{
  "num_hidden_layers": 12,
  "hidden_size": 224,
  "n_experts": 192,
  "experts_per_token": 8,
  "d_expert": 48,
  "d_shared_expert": 64,
  "hidden_act": "squared_reglu",
  "moe_layers": [2, 3, 4, 5, 6, 7, 8, 9, 10, 11],
  "router_score": "softmax",
  "normalize_top_k": true,
  "routed_scale": 1.0,
  "balance_loss": 0.00524,
  "balance_bias": false,
  "router_z_loss": 0.0001,
  "init_std_router": 0.0154,
  "lr_router": 0.000942,
  "vocab_size": 8509,
  "norm": "layernorm",
  "norm_eps": 1e-06,
  "tie_word_embeddings": false,
  "optimizer": "muon_variant",
  "learning_rate": 0.00839,
  "beta1": 0.93,
  "max_grad_norm": 0.5,
  "batch_tokens": 65536,
  "max_seq_len": 1024,
  "train_tokens": 516300000,
  "max_steps": 7879,
  "dataset": "wikipedia_en"
}
Below are experts of layer 8 (counted from 0) of a mixture-of-experts language model. Rows are named router (the router's row for the expert), gate (a neuron's input weights, with its number), up (a neuron's input weights, with its number) and show model dimensions 56-111. Each number is 128 + 24 x the weight over its row's rms, rounded and kept within 0 to 255.
Before each expert's rows: a language model's description of what the expert responds to. This comes from a sample of Wikipedia text that the model never trained on.

# expert 21
Description: Mid-word syllable pieces. Word pieces inside longer common or technical words, mostly the second or third syllable, such as col-le-ague, Septu-ag-int, al-ge-braic, ob-ituaries.
router [108 163  81 127 142 124  91 173 150  88 143  95 183 104 145 123 114 158 162 163 126 103 111 179 154 116 119 142 125 124 115 125 170 104 135 107 153 170 146  83 145  92 118 156 110 109 151  96  95 117  99 138 129 123 123 136]
gate0 [117 151 105 100  92 126 161 125 136 126 107 128 115 145 189 119 134 142 110 177 125 119  77 131 141 174 123 122 163 130  99 162 114 141 128 157  98  86 135 111 102 107 109 144 151  79 117 122 121 130 166 130  80 159 146 138]
up0 [151 107 153 124 100 158 113 144 157  91 119 114 115 124 141 133 136 129 134 165 141 119 112 131 132 130 131 132 120 134 145 130 136 117 129  99 100 107 125 128 107 108 106 155 124 147 189 151 162 159 190 176 115 120 122 104]
gate1 [143 156 132 123 116 132 104 132 128 130 120 132 119 158 172  97 102 120 155 103 189 115 162 132 136 170 119 136 132 113 105 216 115 139 127 131 135 136 131 121 148 127 109 116 147 143  84  90 102 120 178 124 149 145 125 114]
up1 [123 122 104 128 136 144 148 138  93 109 171 119 134 109 133 117 137 181 102 119 142  48  76 152 140 134 134  97 141 109  88 133  95 138  94 153 134 126 114 115 114 134 121 156  93 135 160 141  89 125 126 117 158  85 151  95]
gate2 [ 93 147 114 132 136  91  94 128 177 103 113 148  98 103 106 143 124 131 102 142 140 134 119 170 105 109 128 176 112 125 137 110 170  99 165  95 139 106 119 115 153 153 114 144 166 140 134 138 154 143 115 133 116 115 130 140]
up2 [119 126 157 159 106 127 115 112  95 124 136 113 145 144 129 101 133 181 105 123  68  97 124 159 140 136  94 138 146 105 127 135 169 138  96  60 118 161 136 141  99 154 106 112 140 146 107 143 123 118 123 115  82  94 106 114]
gate3 [137 109 177 122  88 150 140 143 188 107 136 128 142 138 162 122 114 128 158 162 104 138 130 135 128 151 138 146 121 134 163 127 135 115 111 112 108 135  98 152 144 149 127 155 119  90 104 163 131 100 133 122 116 161 144 118]
up3 [152 166  97  99 114 144 130 121  88 138 120 114 138  81  95 130 173  79 117  97 129 125 133  89 101 103 109 118 139 109 109 131 159 141 111 142 129 131 105 122 160 133 195 114 140 138 115 136 105 160 165 129 125 114 101 112]
gate4 [ 99 156  97 156 122 159  97 169 113 116 147 105 144 136 148 149 145 113 130 149 106 133 154 128 132 125 112 115 124 166 111  76 145 162 124 173 156 113 119  87 133 149 185 135 163  84  92 101  88 154 102 102 122 102 113 157]
up4 [133 153 142 166 133 142 146 157 134 122 125 142  62 129 136 147 113 145 120 149 128 154 119 135  76 137 132 103 175 124 149 137 169 179  82 166 120 169  47 144  93 128 137 135 141 131 156 104 126 113 146  90  96 131  95 152]
gate5 [182 151 110 165 119 108 124 129 149 168 129 148 131 144 117 141 117 154 119 112 115 107  99 152 157  93 154 155 126  98 148 115 179 151 109 130 145  51 128  85 121 124 120 121  97 159 108  99  91 137 110 117 153  75 110 163]
up5 [126 144 182 120 171 146 156 130 149 130 141 132  99 134 157 129 106 141 145  81 145 129 131 119 124 105 107 165  64 110 111 112 142 121 183 119  62 127 157 142 155 142 155 132 136 109 155 132 176 128 177 122 111  94  91 135]
gate6 [110 128 139 143 100 143 125 155 106 103 152 109 153 138 213  99 119  72 124 147 164 136 125 106 142 166  89 121 107 114 107 138 171 116 122 149 106 183 130 138 130  96 138 113 101 154 119 126 110 106 113 126 127 139 160 129]
up6 [169 141  63 141 169 127 116 120 122 124  98 108 107 117 126 106 159 127 105 175  89 108 148 136 125 127 152  86  86 163 116 153 131  96 112  91 123 107 173 115  78 126 106 178 117 192 135 132 154 147 122 121 108 146 158 112]
gate7 [124 149 139 106 131 113 129 107 123 134  60 167 173 173 156 165  83 119 148 156 119 117 107 170 146  99 138 165 160 121 149 154 123 129 109 163 123 102 182 106 139  73  90 153 133  93 138 121 136 123 152 147 102 150 131 115]
up7 [156 124 103 163 103 156 128 145  75 148 115 127 132 130 112 131 132  82 139 144  70 112 118  99 123 111 153 115 125 140 139 156 127 117 127 113 137 131 132 167 135 104 133 107 113 125  93 100 128  93 109 113 101 143  86 186]

# expert 33
Description: Short inner word pieces. Short consonant-vowel pieces at the start or middle of words after a first letter, such as h-us-bands, l-es-bian, sh-rap-nel, pol-yhedral.
router [ 94 112 105 166 163  91 128 134 140 107 107 106 155 138 142 148 109 157 153 151 122 119  84 157 106 134 154 106 116 147 130 115 141 101  84  94 119 139 140 135 153 103 119 152 111 112 141  96 110  78  86 144 144 159  73 166]
gate0 [172 151 117 170 143 153 124 108  96 143 111 108 126 138 159 127  72 157 138 116 121 161 129 120 105 121 118  82  99 166 128 116 135 167  98 164 102 117 159 110 103 126 161 133 144 109 114 108 126 119 144 115  83 140  96 137]
up0 [103 121 104 151 100 144 101 121 141 130 133 119 113  93 130 156 150 103 185 131 104 123 124 117 140 145 158 168 128 118 148 116 117 126 126 106  87 142 141 134 132 108 114 149 123 127 128 177 219 116 136 149 141 140 183 121]
gate1 [135 131 103 139 143 112 156 142 148 103  84 122 128 173 130 105  91 151 114 125 107 112 130  77 122 142 131 133  98 146 127 127 145 134 104 107 151 139 138  86 145  92  97 172 155 154 128 122 159  90 136 126 112 134  85 140]
up1 [158 108 156  94 134 128 127 131 166 134 120 116 131 157 161 187  96 156 158 128 118 184 151 143 116  66 157 116 110 161 155 127 133 124 141  92 134 124  96 153 101 120 143 122 186  94 123 162 140  93 131 120 116 135 116 120]
gate2 [111 106 139 181 139 152 113  94 167  95 161  87 115 158 144 132 157 145 111 150 138 136 107 129 117 130 150 158 134 112 148 141 101 109 111 139 124 140 106 154 113 113 102 133 139 139 117 140 156 109 127 151 106 174 183 143]
up2 [135 110 156 129 120 134 158 117 151 110 193 123 129  99 156 105 120  84 141  92 143 121 150 175 152 153 133 137 112 146 113 129 121 126  97 142 124 122 195 190 115 111 135  56 131 125 132 136 100  96 111 116 144 135 135 127]
gate3 [ 92 131 114 132  93 144 128 109 144 159 159 130 133 117 135 160  66 137 100  99 107 128  99 138 143 126 109 108  96 125  75 150  95 114 124 120 118 113 177 123 132 116 125 144 106 131 149  68 145 133 134 163 175 141 131 130]
up3 [102 133 116  94 139 155 160 109 129 135 138  94  99 163 128 118 162 150 140 112 144  95 162  96 112 173 146  69 178 136 113 166 156 161 103 139 138  99 108 137  97 142 115 158 146 129 121 130 135  87  95 134 131  79 145 109]
gate4 [ 72 105 128 161 114 143  90  76 114 134 112 122 190 112 132 136 166  92 142 143 116 144 169 167 128 152  96 120 123 153 138 132 104 127 133  91 111 104 150  92 128 123 141 133 108 135 144 138 117 107 111 153 109 151 111 132]
up4 [131 157 102 140 162 136 113  60 146 161 126 123 120 156 141 160 147 147 161 117 120 132 152 122 116 138 132 153 108 106 134 135 137 141 151 135 117 113 179 120 123 131 147 105 115  81 115 129 172 136 128 112 124 113 136 109]
gate5 [136 141 137 152 156 130 157 158  85 135  73 126 130 139 141 138 138 119 156 108 173 113 133 122  53 106  93 168  92 139 135 103  89  87  81 108  88 122 115 127 139  95  88 156 127  99 168 146 209 104 102 111 141 108 125 150]
up5 [140 153 125 140 171 138 133 149 149  79 124 112 145 115 112 137  96 110 102 175 141 109 129 129 106 173 151 161  99 144 111 136 133 178 115 116 205 122 161  85 150 186 144 152 139 117 159 148 125 114 112  95 111 128 101 140]
gate6 [145 130 149 171  93 128 147 130 122 131 112 167 123 136 142 120 105 139 129 125 118  88  69 181 130 121 145 127 122 144 159 108 141 109 101 100  64 101 147 126 122 117 123 137 102 151  64 119 116 125 165 135 158 125 105 111]
up6 [132 133 141 110 104  82 149 119 112 160 146 141 114 162 115 143 121 101 104 109 108 111 161 132 120 119 141 112 112 148 103 141 137  94 129 111 139 120 157 126 109 135 158  97  95 115 136 125 145 124 132 175  80 129  95 137]
gate7 [104 147 123 164 142 141 180 114 153 157 120  87 145 133 115 125 110 118 106 122 135 122 102 124  92 122 127 102 125 107 151 108 109 129 114 126  74 129 171 128 128 142 136  82 147 165 120 112 121  95 118 149 142 126 114 141]
up7 [116 130 113 140 112 132 134 128 112 122 132 112 148 161 122 168 111 140 125 117  82 142 122 124 167 123 135  97 153 100  86 134  90 146  94 133 122 145 109 152 119 159 127 108 115 151 116 131 136 129 136 141 154 162 122 113]

# expert 50
Description: Foreign surname pieces. Middle and end pieces of personal names, especially Slavic, Italian, Greek and South Asian surnames: Mussolini, Sakellaridis, Khedkar, -kov, -rov.
router [114 118 127 127 159  53 128 126 158  79 135 103 134 100 132 158  90 135 176  86 133 152 113 137 132 104 139 135 131 111 127 152 159 118  89 123 136 157 135 131 134 110 142 177  96 137 136 105 119 105  92 143 140 136  99 146]
gate0 [156 133 143 126 133 147 154 127 128 105  73 137 115  94 137 181 118 101 177 150 140 128 173 147 150 129 128 162 137 111  90  95 110 152 160 122 144 130 144  69 158 138 112  98 137 103 114 111 115 113  88 127 142 106 175 133]
up0 [154 128 148 143 155 120 101 108 152  97  74 142 120 124 116 123 108  72 124 147 122  90 144  89 133 119 116 124 112 159  80 120 107 139 151 132 135 126  85 125 128 146  80 112 129 104 155 143 141 135 136 122 114 108 138  72]
gate1 [121 119 174 112 129 104 142 166 118  84 129  86 139 101 145 129 134 140 142  92  92 138  96 129 155 127 128 137 141 143 133 120 160 134 126  51 137 115 138  98 140 100 161 157  82 125 136 126 110 119 142 140 104 179 168 129]
up1 [153 116 118 119 106 132 114 172 191 160 169 163 147 139 149 129 142 124 121 145 157 147  99 102 135 139 119 139 169 121 147 139  85 117 116 133  84 113 167  94 117 154 121  65  96 108 126 122  97  85 127 126 120 116 140 130]
gate2 [ 96 177 131 130  82  81 155 114 104 119 134 133 124 116 128 138 126  98 132 142 154 120 135 124  97 169  67 124 130  66 123 126 136 117 132 102  94 110 129 108 103 117 150 160 140 133 110 163 141 135 135 127 121  79 111 172]
up2 [114 147 113 143  88 158 135 148 136 109 109 156 104 134 118 164 160 114 134 137 144 124 102 136 114 151  89 139 138 117  97 145 164 134 156 114 135 134  95  96 109 142 133 142 129  95 129 116 167 130 171 134 129 128 157 117]
gate3 [148 122 119 149 110  64 168 141  91 116 146 144  72 102 110 136 140 116 107  99 108 101 141 116  97 152 101 133 118 122  87  85 156 172 131 144  78  92 137 183 108 140 118 127 163 140 103 118 183 120 127 106 111 141 119 134]
up3 [ 99 152 142  68 113 142 131 155  89 133 167 123 151 139 117 142 137 147 120 164 128 121 107 159 108 129 133 119 131 118 128 103 111  99 155 146 148 156 132 123 131 161 142 151 162 109  92  90 126  98 116 130 140 138 152 143]
gate4 [160  82 100 148 131  77 113 140 163  93 126 145  81 140 119 133 133 153 131 110 175 131 157 144 162 132 148 123 168 136 121 131 105  83 112 117 111 153 112 114 102  88 141 128  95 112 104 154 169 113 139 121  70 108 149 123]
up4 [126 116 109 136  90 135 146 125 143 103  93 118 115 105 120 114 143 160 128 144 139 120 144 131 105 120 143  77 150 100 121 107 134  90  99 123 107 135 127 125 107 153 144 130 132 129 151 154 121 115 147 136 177 139 149 152]
gate5 [ 87 140 121  88 167  88 119 160 128 118 101 136 161 105 184 125 161  87 149 140  96 169 151 120  74 114 106 100 148 164 137 142  95 152 149 152 137 100 200 114 126 136 139 128 128 131 128 129 151 115  97 116  99 166 148 138]
up5 [ 91 132  95  97 113 153 102 113 151 153 134  95 120 133 165  88 169 138 126 121 156 151 118 151 126 136 133 107 145 143  83 148 129 122 157 111  87 125 112 114 130 145 149  96 171 136 127 130  85 104 128 159  88 143 161 142]
gate6 [161 126 121 131 188 134 106 134 157 120 129 125 140  81 127 197 114 114 124 132  98 127 141  96 103 127 139 172 131 142 160  69 146 113  95 146 112 129 127 175 151 131  80  84  85 111 129 131  99 171 177 134 128 151 134 130]
up6 [153 127 102 152 142 139 119 152 132 112 124 107 134 150 132  94 141 145 130  97 108 135 128 159 158 115 163 132 140 138 128 136 154 120 146  94 140 144 117 165 133 125 107  55 108 113 103 119 114 157 159 115 153 156 119  96]
gate7 [120 133 167 145 120 157 135 107 114 118 160 129 145 125 133 109 137 147 113 172 130  59 140 142 123 187 131 154 112 135 117 195 137 137  69 115 126 103  92 127  87 101 105 123 169 125 134 107 126 158 137 140  83 146 120 140]
up7 [ 74 105 166 135 112 111 113 107 121 112 108 148  90 101 121 134 124 141 102 108 167 119 142 104 133  82 139 130 144 105 150 124 156  91 130 113 126 109 128 129 173 125 105 109 155 119 128 155 118 148 104 164 121 125 127 184]